python train.py --activation="swiglu" --lr_router=0.000728 --n_kv_head=3 --norm_eps=1e-05 --rope_fraction=1.0 --init="uniform" --init_std_down=0.00518 --schedule="wsd" --final_lr_fraction=0.05 --doc_mask=true --dataset="wikipedia_en"
Below are experts of layer 5 (counted from 0) of a mixture-of-experts language model. Rows are named router (the router's row for the expert), gate (a neuron's input weights, with its number), up (a neuron's input weights, with its number) and show model dimensions 0-63. Each number is 128 + 24 x the weight over its row's rms, rounded and kept within 0 to 255.
After each expert's rows: "mostly gets" lists some tokens that are sent to it at least half of the time. This comes from a sample of Wikipedia text that the model never trained on.

# expert 4
router [121 144 153 129 187 164 151 164 136 142 141 143 172 113 144 101 164 115 154 115 109  89 110 172 105 107  96 137  93 118 133 139 129 107  98  72 163 153 109 107 118 131 135 128 133 143 149 113 119 140 121 118 147 120 129 123 134 124 146 125  93 113 142 132]
gate0 [120 127 123 144 140 157 121  77 116 180 134 123  96 132 123  96 130  97 116  75 101 137 118 161 119 111  98 132 156 139 156 159 125 128 144 165  95  85 146 137 126 129 133 127 112 110 100 106 123 124 145 127  87 124 108  99 176 125 135 172 105 101 114 114]
up0 [ 97 133 117  96 147 126 161 128 129  66 136  92 135 123 153 131 118 145 110 110 117 100 115  73 136 110 128 103  78 143 108 147 119 140 152 124 137 148 124 103 122 122 144 157 116 147 124 119 101 148  98 136 169 128 144 130  89 122 107 105 143 103 148 132]
gate1 [132 153 117 140 158 122  89 164 112 103 107 150 134 128 138 123 126  99 121  84 140  83 138 100 126 149 116 150 113 168 148 148 172 161 131 134  92 140 152 121 147 139 113 112 109 124 110 117  69 131 164 154  98  95 103 149 141 125 120 107 122 106 109 162]
up1 [127 115 153 123 149 105 125 115 110 156  87 141 153 122 132  87 146  91 136  95 128 103 151 124  92 141 119  97 162  83 107 131 119 140 133 151 109 143 108  96 113 129 171 112 203 154 144 102 126 147 113 168 102 126 153 119 129 134 105 118 153 121 146 154]
gate2 [179 156 119 145 109 140  86 133 124 167 117 143 161 118 164 113 127 117 138 120 116 172  78 127  96 174 126 146 122 122 144 139 104 146 118 135 120 144 123 146 150 139 128  87 131 171 154  99  99 130 156 100 144 124 168  63 108 159 103 124 148 123 104 130]
up2 [150 141  64 121 121 151 138 115 112  77 117 122 143  98 117 140 118 119 161 150 146 105 143 122 119 140 111 111 151 126 207 128 148  95 129 123 119  93 192 197 123 147 143 129  88 122 157 174  96 114 151 133 167 162 129 120 136 118 140 148 128 152 131 131]
gate3 [138 137 116 138 117 165 133 139 109 160 148 148  88 138 128 123 130 198 143 153 113 136 129 118 110 104 135 154 114 118 114 119 145 130 141 119 101 162 101 125 157 135 157 177 105 126 136 137 153 110 141 114 124 132  87 134 152 114 161 148 112 115 159  57]
up3 [152 132 111 137 130  86 140 114 184 195 148 120 118 116 135 137 112 124 152 129 158 133 101 131 119 144 101 120 102 128 137 117 113 135 144 115 180  89 146 160 148 127 131 143 169 137 130 116 146  79 107 113 132  91 119 123 160 132 130 119 124  98 104 136]
gate4 [130 137 176 151 124 130 105 136 134 142 128 151 142 160 163 135 131 102 134 131 114 160 132  83 124 113 122  94 133 133  90 114 134 144 134 186 136 114 147 129 116  90  79 132 126  75 126 134 133 105  95 131 128 119 126 132 144 109 136 138 132 124 115  96]
up4 [104 124 111  85  90 111 153  71 138 126 103 129 161 112  99 110  93 153 121 117 143 130  85 110 124 117 128 100 117 147 110 118 194 192 136 116  78 114 134  98 135 146  98  98 157  76 184  99 149 139 124 170 129 112 134 126 113 134 144 126 152 141 127 162]
gate5 [133 110 132  84 101 114 123 118 174  92 130 123 101 126 154 115 129 164 157  63 114 153 128 108 129  93 104 120 151 134 119 117 127 127 138 145 117 160 143 125 145 190 111 136 155 106 142 161 125 117 155 152 111  85  55 150 129 148 123 119  96 120 115 127]
up5 [184 146 147 145 144 147 168 128 141 131 113 139 148 160 133 121 152 116 128 131 167 143 121 155  93 133 149 131 121 102 119 103 129  89 108 125 136 137 176 103  78 122 126 107 131 119 114 110  80  96 112  68 115 131 143 109 121 128 126 139 121 144 119 106]
mostly gets: "35", "53", "32", "50", "70", "57"

# expert 6
router [100 118 143 122 111 128 117  97  83 163 130 126 129 155 132 138 130 137 108  94 160  90  85 109 146 123 134 126 128 119 121  91  82 125 157 105 154 118 132 125  97 104 120 124 102 161 126  94 132 137 124 177 130 132 132 144 112 134 100 110  96  84 158 129]
gate0 [165 113 169 132  64 131 104 108 148  86 150 123 156 129 112  89 110  94 160  96  99 126 167 121 143 118 140 114 136 114 110 112 135 116 140  89 133 115 138 128 142 127 168 130 108 137 102 124 116  65 118 135 118  96 140 150 155 144 138 181 112 131  89 119]
up0 [160 105 122 144 120 103 155 164 149 146  93 126 122 106 126 163 140 145 140 136 173  92 145 117 100 141 128  86  97 135 132 145 170 142 153 163 115 116 144 122 136 103 117 108 160  82 118 134 124  98 138  88 115 120 140 105 103  97 141 175 112 162 115 125]
gate1 [135 122 126 131 129 125 119 135 105 123 132  97 174 152 112 169 145 107 136 143 131 127 142 112 122 170  86 144 119 114 116 142 165 157 120 115 123 139 136 110 144  94 169  88 138 145  99 122 144 109 154 169 142 115 154 150 120  86 155 137 165 102  64  67]
up1 [121 118 145 136 147 133 125  89 113 129 130  84 140 119 145 120 136 174 153 150  77 121 133  55 139 152  76 124 121 161 155 147 122 119 111 188 145 149 125  95  89 146 134 153 113  91 139 151 112 119 139 120 146 131 127 115 139 171  98 135  76 146 147 114]
gate2 [ 97 116 123  67  93 111 116 115 101  85 127 126 100 125 119 100 126 122 165 132  95 144 122 134 188 125 138 140 151 103 115 120 150 122 127 119 140 131 174 158 126  97 117 109 143 127 143 127 176 130 156 123 144 116  92 130 149 173 101  76 119 144 130 126]
up2 [124 152 108 141 134 154 126 137 140 151 125 136 143 122 114 128  86 145 137 184 179 141  70 129 128 149 171  77 165 129 144 105 125 131 121 103 154 170 124 111 138 150 150  54 115 154 129 131 118 126  82 131 141 111 134 128 125 107 132 162 132 136 123  96]
gate3 [119 136 103 130  83 161 135  94 111 115  85 109 162 153 106  88 124 140 115 103 154 147  99 144 192 131 120 146 137 136 142 100 145 125 145 133 102 130 125 116 137 109 149  94 141 119 117 149 129 166 139 142 102 127 123 154 119 120 109 138 108 141  99 102]
up3 [ 99 173 129 130 101 124 144  84 155 138 104 125  97 115 134 118 126 128 125  66 132 168 154 125 100 144 112 116 119 153 171  88 138 154 145 101 166 114 130 106 154 109  94 136 131 173 118 105 156 139 145 169 122  45 123 116 161 140 121 157 119 108 142 187]
gate4 [158 136  95  82  78 118 118 145 116 145  94 135 140 129 107 130 109 131 125 131  97 134 122 118 133 126 126 142 105 122 170 138 166 114 151 164  61 113 150 111 150 138 117 137 128 149 162 157 101 137 194 144 125 143 106  98 138  99 109 141  94 138 137 115]
up4 [127 153 116  85 144 121 160 108 120 171 161 118 149 154 139  87 142  69 121 139 109 136 130 128 144 108 106  58 110 132  83 140 158  86 129 151  97 133 114 114 142 143 101  91  70 142 151 123 145  80  97 145 166 113 111 101 124 117 119  89 117 131 122 132]
gate5 [ 87 142 147 102 166 133 115 192 130 144  97 122 114 124 152 143 119  86 172 165  98 111  61 138 128 115 148 101 116 133 119 120 142 168 104 149 120 174 138 120 196 105 133  91 126 137 110 114 136 125 170 139 157 148 141 130 158 113 112 127 136 109 110 133]
up5 [ 87 147 163  89 126 140  82 179  84 143 142 102 144  85 118 110 167 127 116 119 125 110 111  82 136 132 130 124 170 108  90  73 123 126 111 162 135 113 153 128 114  76 104 149 107  98 134 105 158 155 140  83  90 117  91  54 170 149 150 143 166 113 142 158]
mostly gets: " ", " the", " its", " this", "|", " $"

# expert 3
router [121 104 108 130 110 130  70 153 144  86 126 111 182 120 115 157 160 119 122 134 174 136 117 103 134  95 126 111 137 125 135 139 101 108 147 131 141 166 153 122  84 132  98 131 162 114 150 105  50 139 122 123 137 138 188 126 162 113 106 127 134 154 138 170]
gate0 [111 133 110 147 132 121 111 131 134 170 135  95 143 193 189 127 179 135 143 136  94  85 147  81 126 132 126 129  93 145 114 123 133  96 130 135 181 128 162 111 126 129 154 148 113 145 150 120 130 116 108 120 126  96 170 189 144 133 124  98 139 127 121 163]
up0 [179 128 152 134 129 125 151 120 153 143 147  95 166  72 163 139 110 153  81 129 129 135 190 111 149 139 151 103 102 161 144 133 138 122 122 119 109 124 113 178 175 133 131 101  61 174  97 102 120 142 136 126 118 168 148 159 177 145 105 128 131 139 151 146]
gate1 [132 135 155 104 114 144 126 141 146 118 161 113 146 141 144 119 121 186 189 115 135 166  98 142 109 104 132 119 129 136  99 118 143 128 141 153 115 114 123 161 126  96 127 139 125 114 144 116 154 116 115 128 151 132 147  82 123 126 134 154 147 154  98  86]
up1 [147 123 129 143 117 136 144  83 171 105 126 149 134 136 134 136 154  98 163 133 125 146 103 135 166 139 116 110 137 169 105 158 119  97 172 134 151 110 116 110 101 140 166 127 108 108 162 129 131 123 139 142 153 117 152 116 116 132 170 142 164 123 130  73]
gate2 [125 121 124 127 129 157 154 126 136 127 129 132 168 113 137 110 145 170 164 147 100 159 172 127 149 163 134  66 138  93 157 157 103 142 122 131 116 137 125 166 130 138 174 155 104 102 170 111 166 117 102 140 158 180 125 151  96  84 132 127 157 146 123 188]
up2 [136 137 110 128 146 142 102 112 143 114 125 134 102 136 133 107  91  91 125 138 165 176 130 101 134 124 156 147 116 112 132 111 153 137 134 126 132 138 158 121 107 122 146  87 131 136 142 143 136  64 134 156 186 184 104  87 161  70 103 124 112 117 101 102]
gate3 [139 149 120 133 138 124  98 150 129 153 123 149 153 106 134 127 148 115 153  95 109 149 127 138 137 148 104 179 133 143 132 165 139  99 166 160 143 117 101 131 162 124  84 188  94 109 148 141 134 106 122 109 175  92 149  92 111 141 109 141 168 100 132 123]
up3 [159 138 162 164 134 158 126 163 119 111 135 124 148 135 145 167 109 151 134 145  86 117 141 119 118 132 119 139 114  98 104 188 149 152  87 133 117  67 115 139 118  73 137 122 181 127 106 127 134 148 133 123 119 100 133 158 148 113 157 116 124 113 161 131]
gate4 [179  96 100 120  99 137 122 141 170 130 122 124 100 115 159  78 141  92 105 116 100 122 131 129 138 121 185 105 130 119 142 108 144  84 132 107 145 106 123 137  85 114 173 156 155 138 153 140 123 119 128 137 164 128  74 169 110 120 114 112 118 139 139 128]
up4 [106 183 141 124  97 101 127 114 134  93  90 130 167 125 107 142 111  99  97 163 147 153 124 150 190 136 127 124 119 123 111 146 119 207 151 119  97 143 141  95 112 128 115 105 137 119 134 113 139 105 136 150 149 132 141 117 100 101  72 108 106 134 114 128]
gate5 [153 188  97 145  89 112 136 177 145 140 148 106 113  73 110 112 104 103 139 111 153 121 164  92 128 130 135  79 103 148 125 137  97 134 137 104 124 168 144  97 132 138 135 160 148 125  92 154 111 112 136 136 139 145 126 129 136 134 118 123 101 132  92 106]
up5 [112  94 140 119 105 129 132 139 141 130 126  98 179 142 126 123 114  83 146 149 144  90  54 139  92 156 121 152 134 142 153 190 145 149 122 111 125 123 111 152 124  84 100  99 193 133 170 103 124 139 115 104 126 119 128 161 157 160 149 143 107 118 129  88]
mostly gets: "\n", " |\n", ".\n\n", "\n\n", ")\n", "==\n"

# expert 0
router [123 106 108 134 125 103 102 142 117 120 112  96 139 147 144  80  88 116 162 145 110 109 138 148 132 139 142 103 138 102 121 110 192 131 106 122 115 108 130 126 139 125 125 156 151  97 119 161 124 121  86 125  95 120  98 173 108 104 136 143 120 106 147  99]
gate0 [141 115 123 167 132 111 111 138 147 165 164 156 129 120 122 155  92 178  96 138 178  95 111 146 145 124 118 134 123 155 135 117 142 178 118  91 103 116 123 123 147 139 125 163 134 125 127 102  83 132  84 120 142 135 106 148 132 117 142 130 129 124 116 156]
up0 [ 97  82 130 162 150 129 151 146 173 176 157 113 119 110 147 146  84 165  90 153 146 123 163 218 150 112 129 125 120 101 137 114 166 122 150 119 104 150 151 131 155 101 122 149 116 142 138 143 105 142 139 106 125 168  97  98  93 121 150 162 129 155 147 170]
gate1 [121 110 130 142 101 115 148 100  89 145 142  98 142  91 154 119 107 140 117 128 106  88 143 128 117 115 166 152 143 138 149 169 149 166  97 121 150  93 176  95 117  98 146 127 100 102 160 102 118 125 121 127 140 100 115 105 125 141 147 143 122  77 129 154]
up1 [106 165 139 171 169  68  98 119 200 171 105 160 105  81 150 117 139 121 162 134 116 114 145 137 134 145 127 114 124 126 133 104 135 138 130 144 132 138 137 104 109 113 106 144 112 116 122 126 139 128  66 115 152 114 123 128 106 111 132 147 133 140 118  81]
gate2 [140 173 120 130 122 141 130 142 123 102 112 163 102 146 172 129 138 108 155 127 141 106 149 112 167 127 144 121  98 113 144 130  89 131 130 121 123 118 100  98  68  88 137 153 100 123 112  94 132 131 157  74 101 139 168 143 144 119 160 144 131 102 140 110]
up2 [136 147 164 153 142 130  79 124 138  90 141 144 128 129 146  83 156 175 126 137 126 136 116 143 134 153 127 157 160  86 141 150 115 126  95 158 142 118 108 153 136 147  96 100 136 135 122 124 138 123 174 123  88 132 130 115 123 142 104 103 141 135 127 136]
gate3 [139 109 156 103 118 181 141 138 132 107 156  93 114 122 101 109  79 133 119 131 131 109 127 125  94 159 103 148 141 112  96 142 137 152 140 116 136 179 164 104 131 111 132 122 127 140 162 158 139 112 115 156  96 137 105 125 154  93  92 150 148 153  90 116]
up3 [116 137 135 125 163 103 148 135 158 166 162 152 133  81 136 129 119 134 108 129 137 120 157 142  91 159 124 102 125 129  82 145 135 136 150 166 111 129  88  88 111 148 128 101  87 123 110 118 109  69 128 109  84 161 104  68 152 102 109 127 143 159 139  90]
gate4 [139 112 152 156 139 114 124 131 140 115 133  92  98 136 111 117 130 109  94 102 125  89 111 163 137 134 150 159 148 122 121 142 179 121 134 120 103 141 102 173 154 131 110 140 143 105 112 129 141 167  77 157  87 176 109 143 134  98 135 125 152 141 129 132]
up4 [129 144  85 147  90 122 155 117 124 155  95 125 105 138 150 108 118 126 114 133 112 129 127 196 142  75 160 114  71 109 144 119 104 111 107 101 108 162 129 186 102 149 128 134 130 112 136 114 153 141 108 146 135 128 136 143 118  99 140  86 142 154 115  94]
gate5 [159 118 122 164 109 120 133 144 109 118 120 117 144  86 200 145  97 153 119  73 161 107  90 132 129 109 153 111 129 143 133 115 106 147 102 142 159 174 107 115 157  86 129  99 130 138 112 139 100 147 110 119 138 140 135 119 118 146 108 139 138 105 124 100]
up5 [157 133  82 158 141 156 125  92 106 129 122 134 131  97 140 131 152 152 142 138 146 116 134 124 105 166 165 134 117 140 155 136 124 130 161 125 101 150 128  66 157 129 129 136 146 122 123 112 117 105 110 153 103 112 123 110 135 130  80  83 185 175 104 146]
mostly gets: "ations", "ions", "ical", " game", "ics", " album"

# expert 5
router [ 97 148 131 141 125 158 152 115 146 106 113 157  84 148  99 118 134 145 134 133 115 139 118  99 125 152 112 150 119 132  75 149 145 156 124 116 113 132 141 130 146 135 114 153 126 157 141 114 129 115 121 111 133 142 123 150  88 144  80 134 134 178 108 130]
gate0 [133 141 112 118 174 131 147 111 108 147 116 107 108 105 121 111 178 150 181 154 157 152 116  71 143  99 143 127  95 124  85 131  92  82 123 109  98 147  93  93  89 161 127 140 108 161 117 146 120 156  98 128 138 149 111  86 131 122 103  90 105  97 151 128]
up0 [104 150 145 136 153 156 160 118  98 122 157 192 116 130 124 146 157 148  89 135 142 106 129 120 141 118 114 151 123 140 169 120 131 139 126 145 141 101 139 138 154 162 157 144 138 137 105  82 106 123 114 175 135 122 159 149 140 169  85  60 146 121  85 106]
gate1 [132 115 131 124 165 123 128 111 111 125 139 148 111 160 109 128 141 109 165 156 105 128 129 123 147 139 110 101 115 154 151 182 114 102 146 159 109 118 121 153 106 106 139 207 124 134 103 166 145 158 109 126 112 110 146 112 134 141 158 115 144 135 118 155]
up1 [123 110 112 135 155  80 105 129 155 112 131 148 166 138 127 114 127 122 111 108 138 193 131  79 138 128 124 153 140 149 128 112 140 157 130 110 109 152 114 146 124 138 114 126  91 144 141 131 147 141  99 149 130 115 122 118  93 149 146 112 101 182 163 118]
gate2 [124 116 117 117 116 121  97 141 114 139 133 129 113 152 122 116 112 128  87 181 160  93 150  94 123 125 163 140 134 117 139 163 105 152 130 153 107 137 102  95 111 124 133 137 124 166 156 106 125 137 134 125 109 111 151 108 126 125 160 164 101 161  94 176]
up2 [119 133 135 143 171 142 108 111 117 154 141 104 105 134 127 144 102  79 149 117 160 155  66 179 145 117 141 158  89 120 116 122 181 113 136 111 102 119 140 162 102 112 151 157  99 134 130  73 138 134  92 144  88 109 115 103  88 127 101 120 113 101 166 121]
gate3 [172 134 111 146 177 143  78 164 190 125 137 141 130 166 103 165  82 134 180 100 138 132 159  99 115 157 126 132 115 133 130 130 110 141 126 159 135  83 135 107 128 129 116 133 129 118 132 158 165 154 103  91 170 124  98 116 131 122 148 142 156 132  93 109]
up3 [122 102 158  94 111 158 116 146 139 131 142 116 131  89 137 104 143 154 107 150 150 130 104 125 129 143  94 121 145 134 123 104  79 144 182 203  76 118 153 139 125 144 126 143 132 109 141  97 136 114 123  84 143  89 152 154 110 149  93 164  99 122 105 135]
gate4 [117 161 104 107 122 135 139 106 136 116 136 117 146 135 185 135 164 142 125 137 150 109 141 124 151 108 113 110  95 100 112 168 126 138 149 135 148 190 128  89 149 132 140 140 149 119 143 154 149 120 170 115 104 111 108 135 143 177 111 193 140  91 110 132]
up4 [ 86 134 114 140  99 124 140 158 164 154 161 121 149 108  88 159 157 141 174  95 120 137 140 108 132 114 161 129 133 118 133  82 139 123 117 125 104 150 116 155 118 103 145 161 137 104 152 104 130 139 115 115 150 165 109 141 130 121 132 125 117 116 142  98]
gate5 [ 96  90 131 135 144 154 128 133 155 127 151 132  96 150 116 115 126 134  85 117 125 137 122 141 145 166 107 151  94 168  76 149 124 138 105 121 123 105 126 133 108 161 106 111 170 143 123  89 139 130 131 122  96 152 144 124 128  94 155 118 141 142 158 140]
up5 [155 129 116 127 149 145 125 121 109  84 160 119 139 154 130 160 105 131 135 132 144 131 160 122 150 113 104  68 106 141 158 105 137 172 112 127 135 115 130 109 125 149 161 125 109 130 140  91  86 155 120 151 139 121 146 129  92  92 139 106  87 127 131 147]
mostly gets: "á", "ó", "ü", "í", "é", "ik"

# expert 7
router [146 147 123 117 119 120 157 182 126 150  94 151 152 113 139 124  88 155 127 157 127 160 176 117 134 158 157 135 114 120 152 143 100 103 125 142  98 143 128 138 162 122 172  77 131  67 136 138 133 110 187 165 131 165 165  85 184 123 133 133 120 124 107 143]
gate0 [137 145 129  55 146 138 112 129 147 122 112 128 134 150 141 112 110 158 154  72 122 111 143 118  94  97 161 159 106 158 119 147 152 159 137 152 114 156 127 141 134 141 137 160  94 152 119  85 175 122 106 131 139 137  94 157 134 108 141 152 129 106 133 117]
up0 [146 153 128 138 100 103  83 143 122 129 115 141  98 174 134 130 104 149 120 117  97 110 145 170  90 119 115 153 155 127 170 190 133 138 135 130 112 173 117 127 110 155 159 155 117 143 119 123 146 108 129 154 106 133 143 149 132 156 103 156 155 108 154 140]
gate1 [ 55 104 124 166 111 144  84 185 107 127 116 122 132 155  97 162 114  98 115 125 131 134 130 102 105 111 123 120  82  72 157 112 112  90 127 135 108 128 141  91  92  83 141 121  86  89 161 112 168  88 155 106 141 116 110 114  84 149 159 122  98 104 154 129]
up1 [174 114 113 185 124  91 123  96  93 138 142 114  85  97 121 116 119 155 130 158 125 138 147 130 129 110 182 159 159 138 123 138 153 175 130 122 136 110 156 142  94 137 111 137 118 163 155 119 108 164 135 113 111 138 120  96 132 112 132 131 144 138 149  86]
gate2 [152 106 117 127 102 165 100 152 154  73 113 123 137 118 154 135  77 144 139  95 167 125 106 152 132 152 141  91 144 140 103 166 139 118 108 136 116 105 112 166 131  97 111 138 117 126 149  95  90 105 158 122 174 138  90 108 161 144 123 118 146 107 129  99]
up2 [126 144 116  85 124 162  95  99 115 115 138  82 168 115  98 102 128  89 126 142 130 104 149  69 150 117 102  94 137 159 101 164 136 117 143 160 155 168 127 105 115 155 141 147  96 100 104  94 155  98 125 103 118 156 104  86 129 113  82 129 149 121 133 148]
gate3 [149 125 133 114 148  83 128 130 127 100 103 192 116 118 163 112 156 139 117 139 126 128 134 174 113 167 133 131 123 131 163 138 156 126 125  75 102 135 116 141 173 127 127 148 121 107  65 141  82 111 135  96 135  93 129 131 104 104 141 138 194 133  89 111]
up3 [164 127 141 106  89  94 144  99  94  93 140 118 158 117 115 125 147 121  99 152  89 115 161 139 164 165 114 121 118 110 136 128 138 140 150 109  99 137 126 166 126  97 109 104 106 102  96  61 122 196 133 147 138 132 128  84 111 102 144  92 144 118 135 143]
gate4 [132 129 190 109 127 138 133 127  80 135 155 134 200 140 170  96 115 169 108 132 129 128 162 135 121 157 153 149 116  78 146 182 126 138 137 117  98 106 118 118 115  99  78 176  91 132 117 144 135 130 113 135 116 167 129 126 109 136  97 187 165  92 125 128]
up4 [ 95 149 143 157 104 132  97 119 125 134 155 176 159 142 149 127  96 135 153 110 119 143 149 148 135 122 141  88 177 128 123 121 141 140 114 147 124 139  94 144 146  95 116 140 104 156 183 185 107 159 109 157 112 153 160 112 139 123 147 111 106  77 147 125]
gate5 [117 152 134 105 166 137  83 146 122 134 117 152 157 150 139 133 151 147  95  97 124 137 139 121 150 132 175 114 147 138 106  79  94 156 145 123 130 142  95 136 106 174 126 153  94 171  57 129 159 143 115 117 166 123 114 120 130 152 108 101 154 144 124 139]
up5 [136 104 116 139 123 132 125 146 158 121 128 133 133 136 136 140 119 110 137 135 142 175  88  99 164 156 151 186 166 159 112 157 106 135 128 118 148 151  78 136 152 140 139 121  88 147  69 137 140 194 134 144 120 137 142 111 155 111 133 152 140 121 137 158]
mostly gets: " and", " was", " were", " which", " who", " had"

# expert 1
router [117 144 144 117 114  90 174  87 127 133 179 130 119 109 130 150 133 116 120  99  98 116 116 113 121 110 128 150 132 138 110 121 165 140 165 129 142  67  83 143 106  94  72  96 101 132  87 127 157 112 112 130 122 114 112 105 137 137 100 126 150 124 137 105]
gate0 [110 116 140 159 124 123  94 124 177  84 147 124 122 156 127 117 110 164 111  90 129 127 122 123 155 135 102 167 119 144 117 104 121  91 145 124 130 103 169 152 158 152 111 113 104 126 109  97 150 110 142 112 138 136 171  90 142 129 132  62  74 150 163 134]
up0 [184 114 166 182 163 148 140 156 105 116 122  77  98  94 116 138 114 124 136 137 157 101 113 152 156 155 143 125  97  70 146 169 101 116 100 162 142 119 137 109 122 126 145 110 151 104  90 102 135 146 121 102 133 144 120 131  99 135 124 122 183 158 163 129]
gate1 [142 178  84 113 128 156  86 139 121 114 145 166 120 120 103 136 122 124 129 119  84 144 122 113 118 125  85 105 144 134 119 103 122  81 113 141 140 163 115 161 178 130 100 136 104 161 147 126 158 142 147 111 150 170 152 168 149 116  95 129 160 145 117 112]
up1 [162  79 135 106 162 136 131 124 156 127 120 119 113 130 114 133 126 135 100 154 136  97 122 139 142 173 204 127  86 120 152 116 159 147  91 108 150 135 148 143 110 149 155 101  81 118 155 128 114 169 116 122 135 102 150 156 136 132 130 100 117  96 102 166]
gate2 [148 128 106 142  90 145 110 111 139 116 145 141 137 119 149  96 147 119 145 133  99  97 133  99 139 136  99 147 161 121 123  96 173 124 161 149 142 121 141 107 102 109  94 126  53 114 148  91 124 138 134 168 135  94 117 157 175 105 143 137 178  88 119 146]
up2 [142 148 133 136 116 128 150  93 110 131 122 146 104 112  97 144 131 145 132 145 153 133 143 109 147 140 128 127 119 138  97 146 123 158 132 136  99 128 183 129 122 145 152 117 115 132 123 134 137 130 148 122 124 158  82 131 128 112 148 138  86  74 122 132]
gate3 [142 132 130 164 181  82 105 160 159 138 135 114 134 132 112 132  96 145 172 131  95 136 102  69 131 141 116 133  89 161 130 137 126 135 115 159  95  89  92 152 129 110 119 104 109 162 106 123 147 120 134 112 127 143  78 166 121 127 104 144 111 138 140 171]
up3 [144 141 145 136 115  68  81 125 137 131  98 117 117 133  70 118 167 140  83 130 109 142 154 157 152 121 143 102 125 130 111 112 169 149 134 139 117 143 123 113  70 127 119 128 108 146  91  74  87 109  88 131 103 126 137 105 178 154 121 159 181 144  97 138]
gate4 [110 146 114 126  93 106  82 125 101 110 133 146 122 121 147 170 105  73  83 135 105 119 194 144 154 110  88 120  85 142 103  62 132 139 127 129 186 115 116 137 129 120 109 139 141 116 112 142 103 117 146 105 125  65 118  70 114 122 135 164 128 125 108  97]
up4 [133 127 104 118 131 130 143 110 136 109 119 124 122 131 118 127 157 117  93  94 156 114 131 141 110 147 135 110 109 136 110 115 115 137 105 162 119 127 176 133 151 150 101 108 116 136 154 162 131 127 112 120  54  84 134 104  69 115 135 161 151 147  96 138]
gate5 [120 131  95 140 118 132 106  79 120 130 118 142 113 145 123 148 123 112 140 162 107 162 104 140 143 138  96 120 149 123 131 121 132 130 139 148 103 113 120 124 151  91 142 118 155  91 134 143 139 120 145 168 135  99  96 163 142 110 128 126 143 118 157 101]
up5 [133 132 122 123 137 170 129 135 100 119 148 118 131  88 130 133 119 151 144 110 117  93 127 101 108 138  75 134 146 198 143 143 112 171 106 122 146 109 156  89  82 122 122 107 152 129  69 102 110 133 119 131  88 130 118 127 137 142  95  92 142 100 164 157]
mostly gets: " b", " t", " s", " f", " p", " l"

# expert 2
router [181  96 125 134 154 123 118 135 140 134 152 123  85 131 128 133 133 134 113 110 135 143 164 156 121 133 133 100 147 169 147 122 118 141  83 183 116 153 121 125 127 157 162 115 128 137 127 152 146 151 142  68 138  98 106 121 126 153 187 123 143 153 106 119]
gate0 [125 157 111 116 142 172 133 128 118 132 107 166 100 102 155 177 175 143 159 108 119 154 114 145 106 130 129 130 119 110 177 141 117 147 126 126 117  95 145 139 129 106 160 133 154 140 142  96 159 110 166 135 105 169 163 125 139 105  98 135 106 133 119 125]
up0 [132 144 130  68 112 135 135 176 144 109 136 125 118 101 117 137 163 157 163 116 142 122  90 155 144 134 147  98 139 126 131 125 122 143 101  92 129 149 133 125 103 105 140 106 111 111 119 118 118 141 138 105 186 185 141 128 126 105 164 126 107 138  94 109]
gate1 [132 103 200 112 133 132 102 134 106 112 138 120 120 126 167  99 126 198 139 126 114 139 178 119  88 115 159 125 117  90 100 115 150 112 157 123 187  91 107 121 123 127 148  97 131  75 120  94  82 122 125 130 162 106  91 103 131 101 146 126 105 182  80 128]
up1 [113 137 146 139 117 107 157 105 159 159 163 132 104 132  96 101  97 138 140 113 162 158 157 114  76  91 122  64 105 172 168 167 123 153 141 132 117 111 109 116  91 107 110 135  59 129  93 147 116 140 152 104 119 127 123 135 131 113 124 144 114 161 146  99]
gate2 [153  84 110 107 154 137 119 101 145 150 118 123 140 104 148 126 121 122 165 117 123 193 115 131 139  99 114 120 126 141 141 112 138 120 142 115 128 111 123  98 111 115 165 129 161  84 189 134 126 164 148 119 112 122 152 155 145  99 127 132 186 116 159  97]
up2 [125 100 128 125 104 137 110 109 126 126 112 104 155  82 124 111 133  95 112 113 108  77  94 142 167 131 165 113 121 103  92 151 111 131 109 165  97 145 141 114 130 134 129 125 142 163 154 124 136 152 153 132 121 158 141 123 106 114 130 119 112 116 100  93]
gate3 [161  94 120 137 137 141 115 135 160 101 112 123 163 143 117 107 120 161 163 100 112 127 135  80 138 126 133 169 152 167 101 177 132 152  96 163 138 150 115  96 138 181 139 101 133 134 140 145 123 111 165 107 152 156 154  90 151 126 157 139 114 117 113 113]
up3 [117  83 137 121 133  98 137 113 102 131 146 165 156 144 129 145 105 119 154  99 119 154  87 139 164 125  95  99 177 140  82 118 132 132 148 118 140 107 157 151 148 114 196 171 127 133 137 115 114 118 122 111 127  95 145 117 112 141  87 123 110  82 141  59]
gate4 [103 147 101 124 148 168 100 144 159 136 154 103 143 134 111 141 149 108 108 121 148 133 113 163 173 129 176 147 151 133 122  63 161 105 133 134  79 128  97 136 122  90 148 137 152 117 144 110 138 101 139 153 127 169 153 110 106 128 140 133 120 113 150 163]
up4 [141  98 134 134 133  94  98 123 139 107 161 123 161 105 101 138 118 158 163  90 114 131  53 117 164 116 100 150 115 101 133 128 128  77 162  98 130 141 136 112 108 130 116 187 106 167 168 154 168 102 148 120 132 129 143 137 107 123 106 148  97 106 110  94]
gate5 [116  98 153 108 126 159 117  96 149 109 132 125 105  97 161 134 105  97 138 155 145 132 130 129 168  69 146  96 117 131 126 123 114 120 123 115 119 131 204 119 108 143 136 109 108 100 134 136  81 149 119  88 138 140 108 118 152 163 131 127 104 155 133 105]
up5 [120 114 140 121 131 120 124 143 114 118 150 141  86 119 129 155 148 124 169 101 123 109 147 117 143 148  85  94 123 126 132 101  95 193 131 134 136 146 143 111 109 115  89 146 125  92 131 145 140 178 117 156 103 119 109 156 110  96 104 167 106 143 161  90]
mostly gets: " part", " dis", " res", " end", " pre", " dep"